config = dict(
    num_attention_heads=6,
    qk_norm=False,
    tie_word_embeddings=False,
    max_steps=2745,
)
Below are experts of layer 2 (counted from 0) of a mixture-of-experts language model. Rows are named gate (a neuron's input weights, with its number), up (a neuron's input weights, with its number) and show model dimensions 48-95. Each number is 128 + 24 x the weight over its row's rms, rounded and kept within 0 to 255.
Before each expert's rows: "gets" lists some tokens that make up at least twice as much of what it gets as of all text. This comes from a sample of Wikipedia text that the model never trained on. Tokens count by the router's weight.

# expert 77
gets: " of", " to", " and", " in", " for", " with"
gate0 [137 147 119 114  58 151  94 109 116 167 136  69  95  85 161 123 144 145 165 128 145 112 190 157 135 126 161 119 116 101 102 150 158 134 121 216 147 114 136 146 136 176 117 145 111 107 130 126]
up0 [103 108 145 136 143 148 124 150 106 156 127 166 136 125 144 133 130 110 118 118 124 125 118 135  95 159 122 100 157 149 164 164 131 152 142 126 137 112 110 119 142 141 119 129 145 109 150 162]
gate1 [128 121 201 104 136 116 155 146  93  87 111 157 118 122 131 114 122 125 162  95  90  87 106 126 158 138 127  99 119  73 180  93 154 101  88 145 118 147 116 152 153 114 188 109 118 178 122 137]
up1 [147 159 112 162 143 124 135 120 113 173 109 143  79  77 146 107 132 120 108 135 149 110  91 129 162 107 178 126 136 133  83 125 143  83 138 136 133 156 166  98 138 114 133 118 110 108 119 121]
gate2 [100 124 103  96 135 127 113 147 174 110 162 158 156 130 192 112 119 100 124  98 111 111 118 123 123 104 119 128  73 102 176 102  99 103  98 156 128 156 144 138 130 135 109 125  92 125 133 111]
up2 [158 131 144 156 107 135 126 138 119 177  90 122 105  88 155 152 111 130 181 134 103  97 136 122 134  99 152 135 102 132 130 141 162 155 149 140 143 114 108 124 122 158 129 128 133  87  99 134]
gate3 [125 142 115 100 160 148  83 128 146 122 127 105 142 114 122 139 133 123 167 136 102 119 178 105 129 125 178 116 134 173 148 143 131 125 180 124  95 133 133 138 134 108  78 135 121 108  98 141]
up3 [122 136 140 200 127 111 120 124 159 175 132 109  98 156 112 141 101 102 133 139 111 176 100 143 126 138 110 134 134 133 122  82 129 127 118 152 147 126 145  78 104 118 133  93 123 178 143  99]
gate4 [137 132 155 137 166 128 133 111 143 141 124 130  72 126 101 136 106 169 126 138 114 135 152 119 159 147  97  73 165 141 115 132 159 142 160 164 185 115 162 166 130 153 119 160 143  63 127 117]
up4 [159 143 142 125  69 135 147 138 159 138 108  93 134 134 167 130  96 118 142 102 144 146 120 115 134 134  92 121 120 131 126 129 104 140 131 123 108 119 157 153 134 132 164 105 167 111 110  87]
gate5 [ 91 120 170  99 128 136 119 122 132 125 136 146 124 149 117 128 158 109  78 123 116 115 153 181 115 129 151 141 142  96  89 117 142 147 111 116 154 114 161 148 166 105 113  99  91 107 137 136]
up5 [155  97 118 140 145 107 105  97 147  91 147 139 140 100 144 140 113 157 120 169 144  97  94  98 120  93 121 123 106 134 159 101 112 144 131 114 145  76 111 166  84 109 170  96 122 117 140 122]
gate6 [133 130 129  94 142 134 170 143 111 134 164  89 103 130 147 124  74 111 129 125 151 130 152 158 142 122 103 104 111 137 143 159 130  84 157 153 139  86  75 129 102 133 140  97 134 140 129 131]
up6 [121  83 138 115 104 121 116 113 106  83 137 152 121 117 120 134 134 137 120 126  90 149 137 126 125 140 104 150 110 139 131  70 143  95 141 143 112 160 121 140 134 127 156 165 153 125 146 194]
gate7 [174 148 112  80 132 120 113 135 135 132 137 140 134 144 128 126  88  93 136 133 192 111 134  78  98 123 165 123 129 135 113  72 112 119 142 164 131 138 153 101  93 106 132 130 159 117 163  69]
up7 [127 117 116 153 157 177 162 138 144 110 139 107 128 139 197 127 119 110 155 135 142 144 143 123 121 154 118 128 128 131  97 145 127 139 103 126 112 183 102 144 120  91 137 155 127  80 114  96]
gate8 [180  97 108 140 115 158 150  82 172 130 129 109 159 156 146 130  95 102 121 135 133 107 109 128 159  86 131 131  89 165 137 117 104  93 105 100 168 162 117 154 101 114  93 130 140 101 117  99]
up8 [124 132 139 108 134 122 143 146 140 177 148  85  67 138 165 139 130  93 115 142 142 120 134 125 139 129 128 122 124 141 102 134 106 149 160 174 137 120 147 122 133  90 175 150 142 159 121 120]
gate9 [123 145 154 136 116 157 103 102 113 126 121  72 123 129 127 129 142 163 147 125 144 144 144 179 122 169 121 107 102 168 155 124 109 132 106 127 109 141 160 105 135 121 113 154 111 146 107 104]
up9 [112 125 150 104 113 134 121 115 125 153 156 149 135 107 105 152 150 131 103 117 132 171 133 121 124 114 104 148 153 132 138 103 114 127 155  78 128 158 141  88 176  91 100 153 156 118 154 111]

# expert 68
gets: " for", " in", " on", " from", " of", " to"
gate0 [109 166 138 115 150 145 165 126 137 158 102 122 117 107 131 158  88 132 122 138 145 174 113 113 147 125 120 140 123 122  84 127 130 183 144 132 149 131 135 109 132 122 155 174 127 112 123 164]
up0 [152 135 145 121 101 136 153 111 128 125 145 139 156 137 150 142 145 100  86  97 147 178 130 133 120 110 152 133 133 162 144  97 134 152 136  99 122 138 149 107 157  92 115  98 177 181 135 172]
gate1 [136 192 100 150  86 157  88 106 135 133  80 131 117 116 134  86 188  98 144 153 139 163  89 131 123 174 116 139 150 131 116 156 101 122 111 123 139 119 123 143 176 130 127 139 137 109 114 120]
up1 [101 129 115 129 125 108 107 121 144 163 113 171 118  60 109 151  94 143 139 123 106 105 117 103 147 121 128 148  92 108 145 126 122 136 148 112 123 149 156 138 150 141 101  88 189 130 137 107]
gate2 [120 165  54 162 159 143 122 141 127 123 115  82 148 115 113 143 114 118 114 150 145  84  99  87 113 170 166 144 134 107 129 132  95 101 107 141 146  83 100 147 124 138 126 151 174 175 149 116]
up2 [147 121 128 103 130  71 110 104 115 144 140 127  90 118 137 169 130 110 136 159 130  98  77 185 130 141 149 140  96 145 135 118  98 150  93 123 144 149  86 124 143 188 146 105 143 130 126 129]
gate3 [149  88 138 126 127 136 134 119 108 157 131 134 118 133 153 100 133 132 126 153 115 131  64 141 139 119 150 108  90  80 149 116 134 141 117  93 132 119 157 114  96 168 117 123  88 137 148 111]
up3 [166 132 147 134  87 116  93 105 107  90  99 117 201 137 135 144 125 129  85 163 136 107 141 113 146 145 147 114 109 125 127 137  99 120 172 136 144  86 120 137 157 132 178 172 139 148 128 142]
gate4 [119  97 132 144 134 169 132 138 167 163 118 167 115 151 134 137 179  96  79 149  85 121 127 138 130 163 135 104 130 132 124 144  98 125 126 156 136 111 122 137 140 117 133 175 153 173 131 139]
up4 [159 100 154 113  90 111 134 133 119 114 167 139 174 135 116 138 135  98 118 134  92  90 146 148 119 122 106 129 107 113 141 122 119 126  89 160 135 103 106  87 129 159 111 125 118 149 130 175]
gate5 [146 122 184  88 161 150 147 139 126 146 165 160 152 115  99  95 125  88 133 142 131 116  79 118 132 115 147 123 129 116 123  98 147 118 131 170 132 157 104 140 138 113 108 166 123 167 130 103]
up5 [130 180 159 103 132 109 116 116 114 135 116 118 119 127 100 120 149 131 182 146 152 123 122  96 143 134 169 135 135  89  97 133 114 153 142 130 116 180 158 141 167 118 180 146 114 161 177 133]
gate6 [144 157 133 144  71 134 175 128 130 119 174 147 138 165 137  91 143  75 100  94 133 168 138 109  90 160 195 181  99 136 132 138 140 108 160  94 113 146 151  87 131 139 116 109 136 101 157 102]
up6 [105 129  92 123 118 125 160 101 128 107 129 179 143 109 116 118 173 117  97 125 119 144  95 124 140 132 118 151 117 151 117 146 170 130 166 172 127 162  95  82 101 136 126 126 110 115 134 114]
gate7 [104 137 148 139 126 140 133 110 138 122 130  61 107  96 105 112 156 178  95  89 144  80 161 135 116 116 154 107 119 143 134 176 101 127 115 154 106 132  78 185 111 108 110 125 157 159 165 137]
up7 [148 122 137 109  72  97 131 147 148 103 181 164 165 112 137 109 105 147 145 156 108 169 109 135 129 106 126  97 149 127 117 116 141 114 143 107 106 181 115 115 137 112 132 159 138  62 120 159]
gate8 [128 107 139 123 141 142 147 119 128 126  84 117 139 146 147 116 139 102 147 152 153 122 118 118 127 127 133 134 146 120 147 152 120  82 111 140 155 101 123 153 134 131 129 104 115  87  91 119]
up8 [107 110  95  98 151  77 136  80 157 117 124  97 125 149 116 126 134  88 105 119 116 112 102 123 111 120  99 109 130 129 127 160 110 160  71 109 143 101 105 120 132 106 151 150 154 116 136 131]
gate9 [116 117 102 143 130 156 105 155 113 143 122 115  92 119  90 119 120 126 133 151 126 151 117 118 126 127 112 114 130  99 156 133 102 195  58 148 109 133  78 127 137 134 142 104  81 136 126 110]
up9 [ 88 111 114 126 115 109 134 164 124 124 137 140 152 122 127 154 104 134 159 125 109 102 135 133 148 142 108 133 130 105 113 135 128 108 124 156  95 128 131 112 133 137 104  81 119 187  87 148]

# expert 54
gets: "ing", "in", "th", "5", "0", "1"
gate0 [144 149 150 138 141  88 117 125 129 147 115  96 137 121 146 133 112 136 112 152 105 162 102 133  83 122 144 103 188 151 116 138 106 168  94 109 142 118 108  96 131 163 124 153 114 132 115 130]
up0 [105 115 123 143 131 120 128 155 160 126 162 146 124 129 113 147 133 114 100 131 141  94 150 143 146 100 122 135 121 127 145 141 137  93  88 162 114 124  98 110 160 109 157 155 122 150 157  98]
gate1 [119  97 122 156 107 133 131 107 119 101 141 107 136  93 122 106 131 127 141 124 121 141 149 146 133 144 164 140 113 148  96 113 164 155  81 114 148 109 134 105 130 100 120 128 124 138 151 154]
up1 [140 103 127 132 151 124 113  98 118  84 168 120 146  75 141  97 137  72 146  98 109  57 140 131  96 144 112  98 134 127 151 121  86  96 133 143  99 130 130 117 128 114 144 115 137 100 133 130]
gate2 [114 182  79 100 147 134 140 135  98 152 121 105 146 109 125 150 103 136  93 168 151 137 116 135 140 121 128 129 106 136  85 154 134 137 128 139 186 115 105 128 130 150 121 158 111 139 142 133]
up2 [123 149 186 149 118 117 116 135 166 148 147 135 100 102 106 138  99 163 130 137 163 122 164 151 145 149 151 146 131 126 107 131 122 135 133  98 131 141 139 120 126 136 137 138 118 184 152 128]
gate3 [138 139 120  84 149 144 125 129 144 135 105 106 142  97  91 113 108 173 129  91 143 113 134 102  70 150 115 106 187 127 124 154 112 109 133 151 134 148 111 174 167 140 156 138 141  79 107 115]
up3 [125 106  95 151 111 124 121 179 112 143 123  98 115 120 108 120 124 114  97 128 112  88  93 123  97 111 147 163 118 168 101 128 129 115 143 135 106 114 136  80 114 116 145 141 167 125 112  79]
gate4 [151 134 100 124 147 123 124 127 108 130 123  88  98 179 119 170 133 123 121 171 156  87 145 149 121 108 125 111 115 124 155 110 138 109 112 133 128  94 159 119 118 131 129 146 128 134 174 153]
up4 [118 144 103 134 149 153 134 153 165 135 141 141 129 143 123 130  97 167 131 113 106 134 159 137 180  71 140 113 116  98 156 130 127 119 118 161 131 136 167 133 118  78 124 115 110 143 134 161]
gate5 [134 116  93 136 140 144 139 143 163 138 121 106 147 151 143  69 118 124 100 159 106  90 154 115 112 122 117 151 106 115  83 124 152  89 103 117 113 132 142  92 139 164 104 124 154 134  80 152]
up5 [153  72 120 163 131 175 109 137 139 155 116 147 164 148 180 119 115 160 123 100 125 109 104  75 155 127 112 148 116 108 133 163 133  93 105 145  64 125 145 114 131  87 158 142 146 116 120 140]
gate6 [144 157 130 151 134 123 110 130 124 180 110 133  98 137 149 153 127 163 122 164 178 103 137 157 175 118 129 165 132 106 124 128 126 130 106 141 167 177 152 141 118 129 117  91 140 157 112  63]
up6 [125 113 141 157 156 131 157  78 124 178 115 135 131  63  87 130 107 130 151 104 181 100 120 163 171 131 142 130  57 138 133 145 118 108 181 169 148 129 141  99 114 168 118 170 134 157 129 110]
gate7 [ 96 124  95 132 122 156 140 152 103 129 177 126 145  97 111 106 113 104 153  87 179 132 130 142 134 133 168 130 125 163 155 161 133  99 103 150 179 128 111 136 111 114 147 134 111 138 135 148]
up7 [117  95 132 114 127 146 126 103 143 152  85 123 102 159 123 154 159 142 151 145 108 128 135 137 121  93 109 169 114  94  93 135 115 118 118 159 105 138 109 168 113 119 120 135 123 133 143 112]
gate8 [168 134  92 151 138 120 120 109 118 145  78 120 135 117  96 102  97 116 154 154 159  96 130 147 121 127 144 138 114 133 131 103 130 111 105 109 106 113 134 150 149  77 137 106 131 113 108 173]
up8 [ 83 161 114 150 153 142 136 135 119 110 135 181 135 157 130 115 112 149 147 158 118 139 132 114 124 153 138 107 108 152 132 123 156 139 109 129 133 117 155 158  82 182 102 141 139 142 143 138]
gate9 [153 125 135 114 122  97 122 119 168 155 171 107 123 136 119 141 100 154 133 146 152 145 131 113 143 180 124 139 117  80 177  81 109 158  87 118 139 151 162 126 149  88 153 124 114 107 155 105]
up9 [128  89 159 138  88 165 153 149 165 126 117 113 112 154 149 150 113 110 175 136 154 123 116 129 168 141 111 150 168 134 124 136 126 102 128  82  78 107 130 108 131 111 138 101 153 161  83 123]